config.yaml
vocab_size: 4096
norm_eps: 1e-06
dataset: "wikipedia_en"
Below are experts of layer 9 (counted from 0) of a mixture-of-experts language model. Rows are named router (the router's row for the expert), gate (a neuron's input weights, with its number), up (a neuron's input weights, with its number) and show model dimensions 192-255. Each number is 500 + 50 x the weight over its row's rms, rounded and kept within 0 to 999. Numbers have three digits each.
After each expert's rows: a language model's description of what the expert responds to; "comes after" lists some tokens at least twice as common just before its tokens as in all text. This comes from a sample of Wikipedia text that the model never trained on. Tokens count by the router's weight.

# expert 26
router:511445578470511548503495551472581424581475433493514479568498456526534527474486477486473378538544555431508530441472440544538572489478473494543549473465454493476449519400548541450537472472420497
gate0:574434491471474449517518487566485568536431465398435445518508415491521456510497386428504492515470472548502442556562468432457536492609590467519489546525481546550448517562496587471488633434506496
up0:414534464434436475435423519497557543515532518500492415512479448554431488441497566573566472515460414503550491523439514543516464500468529556451528490544515565525481507418427466514471509518591513
gate1:466467484466398523428577444529495571502502398567516480548491553549514481490521417574577501543436507575589505531383525546529474462451495508444487397543525441549534482554521475476583547597416522
up1:527488523402542471576416521448510584522532593453414443538483469374515573514554622537415532493552514491479538542532547472510453367462447513589443514541417481478404581539506474500497471498560480
gate2:554470480478521521403519591513380547435520622472515469524484475520488492508494481439426527531465439445560544451442574502448524488406511533458519469467548586548535522529508461390350399512555491
up2:588503489571472535514544542553455492523419540357535524470597547471544378472419419499490500470458494464530526419438522498520579529565582433536359442444531498384503421486537530532501468496484556
It responds to: Line breaks and headings. Newlines, especially after section headings, infobox fields and table rows, plus the == and === heading markers.
comes after: "\n", ".", " |", "==", ")", "==="

# expert 19
router:446482577421480514398516511488395536488562545453456503459565498535424537476485527492559507507488553472548486495569418499428495448559513554528540605549475430455458558549481540561499527467442537
gate0:543504604435456476464464469486465586548437598483536520481526468454471471491477497420510531538475462468553489490424461485487476579502534548465580552500466462599501569410470545480542530456498482
up0:510540529510505582545569514468474525503533411496601504538560510545432489439547526551492519536562572439441477400488531510421455505507467500537461448534476476517498444404460583522472487436493453
gate1:584540486447504490513573405546472496461524484441470439518480479523467521545485455487590567483534528486516509554480625575512514470467502463513461475563467558505495499449420550518518502411445574
up1:427540500541521473575449437645569498425525572459431525506504387578551527591524429495483524460508490505510530607549543545497452443496575396502408451505562517473407505446430480496487508426504463
gate2:519594494490440438507542503502527583436471481478555524504530527516542437575533540510426441463564451584598416465506499512512567551475438520510469510491509434490450503519525538470503543544490490
up2:511526461498627484474480452465482460530557443504537412490480558525533519526508601481646475572467545453569583440563559538527538528472511376541413544465396564497473450426462474531477433529520502
It responds to: Prepositions, articles, table starts. Prepositions and articles mid-sentence, e.g. for, during, after, the, a, plus pipes opening table rows and section markers like ===.
comes after: "\n", " in", " for", " is", "ed", " on"

# expert 1
router:593488522422476505459436512465494592595407490595573586602476449530546499459456433470492575440545531438544511564478509553469482380460468515419476526504520526574515441581518483465503483496563472
gate0:339447422565527421510479482499479463491569461462433512569535505496527424537502516411440574480492541547514525404466546515496554421478585496484570564513514487392512583462558526462445554417437506
up0:419551422562501438483493573529550508516473590495454520494415414461536446535477549463425429565514482576475499517564486604454490479495478509458578565560478522484533514407516555534504467457458496
gate1:480480528491427415610427572420512505482420497465549495447519461509477525430475490600519488473524524514440479501455439436593499457499449531497479507626415446518528528536447433577505526542513554
up1:553538490543525560529433521392458525597505521520497475456421455541490475524467587503569535526413488551466550472505452569500512513569486455516426471540547513573499517477479414597490516559536548
gate2:524540485468468442493637537520452483538566482497519412463472433554479449575579494442416564584597491549477492514477564540449522444534507507514480560470457625494567511489412630395549516550530513
up2:514601392527489529551504486487528495529529517497482420536557366399500580514526532489472520435521551502504499417470505473486504504489552450551457533424576457551535534532442475463548433562467489
It responds to: Numbers in data fields. Number tokens and digit pieces in dates, measurements, tables and infobox fields, e.g. 15 in 115 m, 9 March, 2005-09-08.
comes after: " |", " (", ":", "|", "–", ","

# expert 30
router:423469523489462419562427539574453521483475395474513584565606518537523554450548432492473533461548536552433585450548452486538561558412465543441412551530551490487561511520490511447463440568439453
gate0:609569502505526571497540532588476610508484459480504484494549501511489430481475468489515499518574433497458487502443511550527541463449489555557466473635468461466537447398510507536508486382550505
up0:490455470540507483535549478508452581384475520535452542512542465530433536440460565500509574526531518474445536442486571544497488517526534421543513424512621555415528514504529445547517626451511552
gate1:473468473450511496485421480570470527454560419541492444496501472533512432498554376490483438450543439557507476555490522500661470543539476514524486537458552548416480431597474424534630464525583581
up1:504538531557513512531502424527523487409483522523498454542500442517430527416531512482544505490443475517508325422520514546401499484425464507548471595542527428547453509567550564482482517444479437
gate2:566409530416468496608539541526454478523521476479552494533522392581530523442467467509530531501490494436468368511479584404391477477451475596492491542486353468536533537524508461545470497453554504
up2:518522535487525528488415544478482496441526481431530495560542540494542490467520482557430531451468506436462462450457479533539451526564428502509460487374506544466480468527471521430576472491497515
It responds to: Titles and label colons. Colons after office labels (President:, Chairman:), honorifics and abbreviations (Mr, Sir, Jr, Ltd, Lt), and capital S/J/K name starts.
comes after: "-", "|", " the", " of", ":", " by"

# expert 17
router:541448478522545473547518430510452545513572537541549546483433593482496597459641510417508461438500608528514411535539533449515522580567512426614551621452406448404506456504502551553442514455450498
gate0:553529465558472524434493459384511494466487500449536523537447503533495491542558436466477512452355563568499489543511452475497520414513497455467621470517434499489455453482523479580464542432470539
up0:441448481585496439538495482444522501526493414464537532560625480556508612484448459563477581552502485530501498448569572544507488422429503518504498590447467499533481507429544527575583581495510446
gate1:520492552522456532508555390578425480635515500499449595513491511522514538506555495456495508479431501563474404477543502461516457525594569551533466581443495579392500414467479555445519508505439473
up1:576481492535535475462597472553466462502568416512437533446569485503524457409489481486496405479552416470504481543575486539579519468440584515677465604545482606485518406524477509538532504510454499
gate2:469573492501508478557567580428545524535532482544421546452543472527498442512532496481465448524526496468434458486518451521472560486505444509558393493547538519526444427452563519577509511481610540
up2:493555470555550382574511500483546447547515509470558432526521457434551483465421492447543411532452520576523555519506463509455568441479532530459510559594514492483511480647608482514576498553425523
It responds to: Mid-word fragments, decimals. Inner or final fragments of words and digits inside decimal numbers, such as Small-er, Car-et-aker, 6.19, and words like cont, However.
comes after: ".", "–", " B", " S", " D", " L"

# expert 29
router:555518426500506553580430477501531501466537440534526439575513509508580563528419471406522457493517466496523433541561590520442549540498454582540420437513486524530506538500487470462519514470548486
gate0:426507550477500461621426491493513461521541525488488412425487478437467560483457487573516481551518467395504546587462508441512527540543510504522465571495487463464584490489515521470457379549553511
up0:611440434542566426508464521574545466518457512531556433550513508517580480477504471519484498455447503539459420467446522432547547522524604475537560568435522494525528555462498483526514532504564506
gate1:479464562556555436503444484499418469464469535419441478518517405522479375531459472470520433506428499463476557535436518511561477455451520571468522431551509495479522464501534515506491563404475535
up1:518469458443450523534497447559535524452430605462467527450511478550565586529502486476532519545516490471516546346508430379495575431534510468452435525434457416564436574468477544497513414554470485
gate2:496488471518457438490489437566525508468595568603548554553461452498588469532460519366482456516503443522457410540528530537475521527581531604444456436512563490533494495512491540620523462510479527
up2:484604474561481518531516544541565585529512539482495519465601493484428570502506466512478537471547469460585505451506643561480357445459540463560473478524543586513482516417523550451528460432479494
It responds to: List bullets and connectors. Hyphen bullets starting infobox lines like Born or Children, semicolons in lists, and of or and in titles and descriptions.
comes after: "\n", "\n ", " Order", "^{", " t", " 1"

# expert 8
router:438540451485507450495540512492508470505471453560535470506557450436442492528488513498590452518542475568454525541602487479478495552451474477514441548420546552451578499466559423509602459465486566
gate0:523496531481531439519548455494482558508439455454551570588527467533431469536562526491548529589459473582452584571480466509519488467416445490521565544531506497499565414452524547504497511443406433
up0:514466577514516594509450508441434462576456470597407432501406513539473516466510506442376516443507539490431506514576498546421500498528522436490503508409423487497523501467420481449486471492516495
gate1:496519532499489496492480501456527578458510379556476452476609552390513441463521526525481502555554511496583386487531493472477472440440466588452513511407542447613561509537488440481535505494514606
up1:529482478475512517473549473577492438497550575481481395529554513539484539509486567434500551501489591478560471514528466422531610517539518550488365436495541489477486463462412516517509401472381510
gate2:595532451473502509479508518548557557447565462534420497576501492488534498436500574479500448491394468572419490438517548469444521496410527543454470521531443472470516541459529465469399578410504478
up2:485426542534479434486535464463470525448550549508598519444483553518465451531431437441619464490583472484422465506512406488432485477408457520459601379550511532453494596461536527450600447545483586
It responds to: Table and infobox headers. Field labels and header words in infoboxes and tables, such as Total, Career, Team, Genus, Species, Registered voters.
comes after: " |", "-", "|", " (", " N", " /"

# expert 2
router:406487569498439462495431408431465449446493466549537460553481518509546487541489451470445410519469431486579408413456550583426398440569444530554500510436443461456471470544468468530547532425534538
gate0:459505498561463435522574428635511508527595542512443459471451518539488499504429556477437478494534520417558512456549542513533467488560546524517468442495518535509464510528613489530517436449381566
up0:496489444364616495459471491433409506515536520480482489512511471482452544516506443485467483552470509426540488558570500521502441520496570426431488493580510610409468455552536426438490505480533489
gate1:488439566486474488500458468590561516414421511472483529441523453501471477498469461541506500582499508488492420481490512540543418540460468521492482521487475559496461505449494516532530410514483582
up1:488406490560577493570561397523486511508498511439556467451491397508459435549480546442431570603508475524470485623500500417580471512577486499534495519474448476546511305528489545467473490537507521
gate2:566456583474577523520351443506487476436467479434520498422436410384526540482479579459521456500528562522488547459610401422484490473452502456522474541477553464482539460532456443471563537378472493
up2:504398527461539514541442528465449490501498511568537518491541492391516522497428451456437458379507486479569618459564432515410454424484526563402508521496542475533595512451460503536542464456454509
It responds to: Table separators, word-initial consonants. Column separators between numbers in stats tables, plus first pieces of capitalized words like Br, Gr, D, Leg, Fres.
comes after: " ", " 0", " the", "%", " a", " 1"

# expert 0
router:478570416596456465572510466476547553438494549493450539555505455438500517515503549525433419515486445556447454557481463432526598521529410422500552529516557441528417534544525469488450520457517547
gate0:459433516523422434529482505508478448513416514474501427507523478559432497609513548537634537536499568556551485441524350526477496520484471494564584447550470536464513589536493577588565465616537548
up0:570493461504444458522544505542503501540493461496485447487601478517507461529537545457469538472557456474573560442530493506490462493469496444603522463598435502476466567484437566527583501535490478
gate1:532575545444547582518612448479518584505580491481406539518543463490493485438484516493466492467537476584614469351512527512568440418559474415469463473552498452508439481513489472575533506526449524
up1:414391597515465612457332489423494474510503452498521501435591545506556479528518465565494480512606449481559476424604410507515420492519501478401635417548492524511466504527446571548472595497535414
gate2:573425560562539574594467500580448425568471514503464451470504491456576486500447369540438516591579536492511492456517509445497532550506522482481532510526470537567471577538529501499544564488598464
up2:565475493525489504536480429445530496553446492422489521392472476436482516533533410479479435484557424476470513506496552453471532526517475543524554511531475455571466583566603455486469438513561552
It responds to: Pronoun subjects, auxiliaries. Subject pronouns and relative words starting a clause, plus auxiliaries after them, e.g. she taught, it was, who had.
comes after: ".", ",", " the", " that", " which", " and"

# expert 12
router:426501565549488554464521477519514499400482560530528468521460390495442404488496547594513607544566587494555447547519458441522439456566471531603502454519527517496554492440456483577477577485516626
gate0:539389561477498485423480525449584484579571494407499490496544532439510496462519478427422452453497452458472560604422394451560499430540600476509493403553483519483580435493555579485453517545453540
up0:499475488382497512482442531488510452596523511549524506450574480425441560473507408550507484460542499469493481512478536573554476403570470429452585418571449515407505498490541456470544468521453483
gate1:472474544512385487496453445510501559515542525442475631536527406457467503497515531533444591601526518503616455531544522425515429497478544501591606525496546511533462490387501511446556475467479475
up1:500572555533462491415500537523543430479476533525553507525507466528584533505589485445447456534472556500484550490532492509510504473559517463501474547431507434391487431376401483401583474528535496
gate2:552471468482576477501447487398492530501474447496525456401457464579566497564520569458510489452514499491556496439511405546489582494474422447576509466449462505562550572494489538451467493561566560
up2:522516527490397426504513527455484374511567647445491415499590520363536510428437498486525441517495515469566469526512497460489487590466586535542498516537444423537504458557522542478529521539459382
It responds to: Function words before phrases. Connectives and prepositions that introduce the next phrase, such as the, and, to, from, until, while, though.
comes after: " of", ",", " to", " and", " from", " on"

# expert 18
router:526388481498475445426449555483502529522371569544461399461526426412432437486499525516519563510580534461484526468507488485467461470520567488521447547481475528477449500454434478502579414443484484
gate0:453479537515458491457506509447548492423445504509557456443484501495571449358415450509526510470488594476501445621428472548508581491533562578534562522483510458546467501567520512482450539484407514
up0:553457622534519510471445533467498620417416473586592406395470479396502432484481475401535553453507450506483494576489503529579466532504443575454585448403500584562467471491588537591448531496433532
gate1:489473507507329500473562538542460543518423382555437480460539426430401565488508442588559479462508525478594409495432594471525469467461519485532472520635554485514507492451422436517537491618554549
up1:431493454529362496468532518584482510589458425549498438459531444456411536520477497530581517497511578438585453466476539489520523491437535504462504496610561502567475577441506458599505454646571528
gate2:554482478474483543424467569441546540551466524472496468498494396579456475483548473462400599407466507544564458443542528472447473451571472513463474534508479520513468503529495495502497549429574501
up2:511460514478516563423467523464487494527456495536496418550409447608375518469476465578498539520545530469502570479602492511526486414479570524457540543515552490449497608515473544520515490482509444
It responds to: Opening quotes, name starts. Opening quotation marks before quoted titles or words, and initial consonant pieces starting names or words (Sh, C, R, v).
comes after: " to", " and", ",", " \"", " he", " was"

# expert 31
router:469527391596527456523539401458516483467564448500425532473537570455428511406523518587534574459501382605575444553389439431456518440575583620433608574528439513490497486512540568501558505563439543
gate0:470498550452436441582470534594426586483481494528515489415471486473534473457417501561572458488618524453529555453466521383520433455498539499556497483612558489487542531462472479449469488481428560
up0:478440587523390469456530527502445596477424480558537489509461467451618507496500589521539485513506445495518450505542519547414476473485536550471480587546567532479580562491413510454460503521538476
gate1:507543551465524609456575474445416470417547513509529437474486431452375502536571408549495603429510407504611514495437425485557510482437475477535600529565472512510575515429637405580493504510501529
up1:520511476514500584442571452482412507467548512483537457443531490514401501467512440585511537452494424548560530503493426498504447472502516466543606563530448495531520520452556486544479446465548543
gate2:470484434508472478528575463596510566385524477456369478447381502520495472518555465533494538577496502549407426489417559422466519420516563519562562534553484552516498538439494490508472476449491594
up2:537588485529496448583525521545571546463521446393457491353489408503420424599564454517480555513491598571513459478432576473488518442518434554429468545604438480559479514410498477432552508609571440
It responds to: Word-initial capital letters. Single capital letters or short capitalized pieces beginning words after quotes or spaces, e.g. E in Epilogue, I in quoted speech, T in Tbilisi.
comes after: " \"", ".", " (", "-", ":", " The"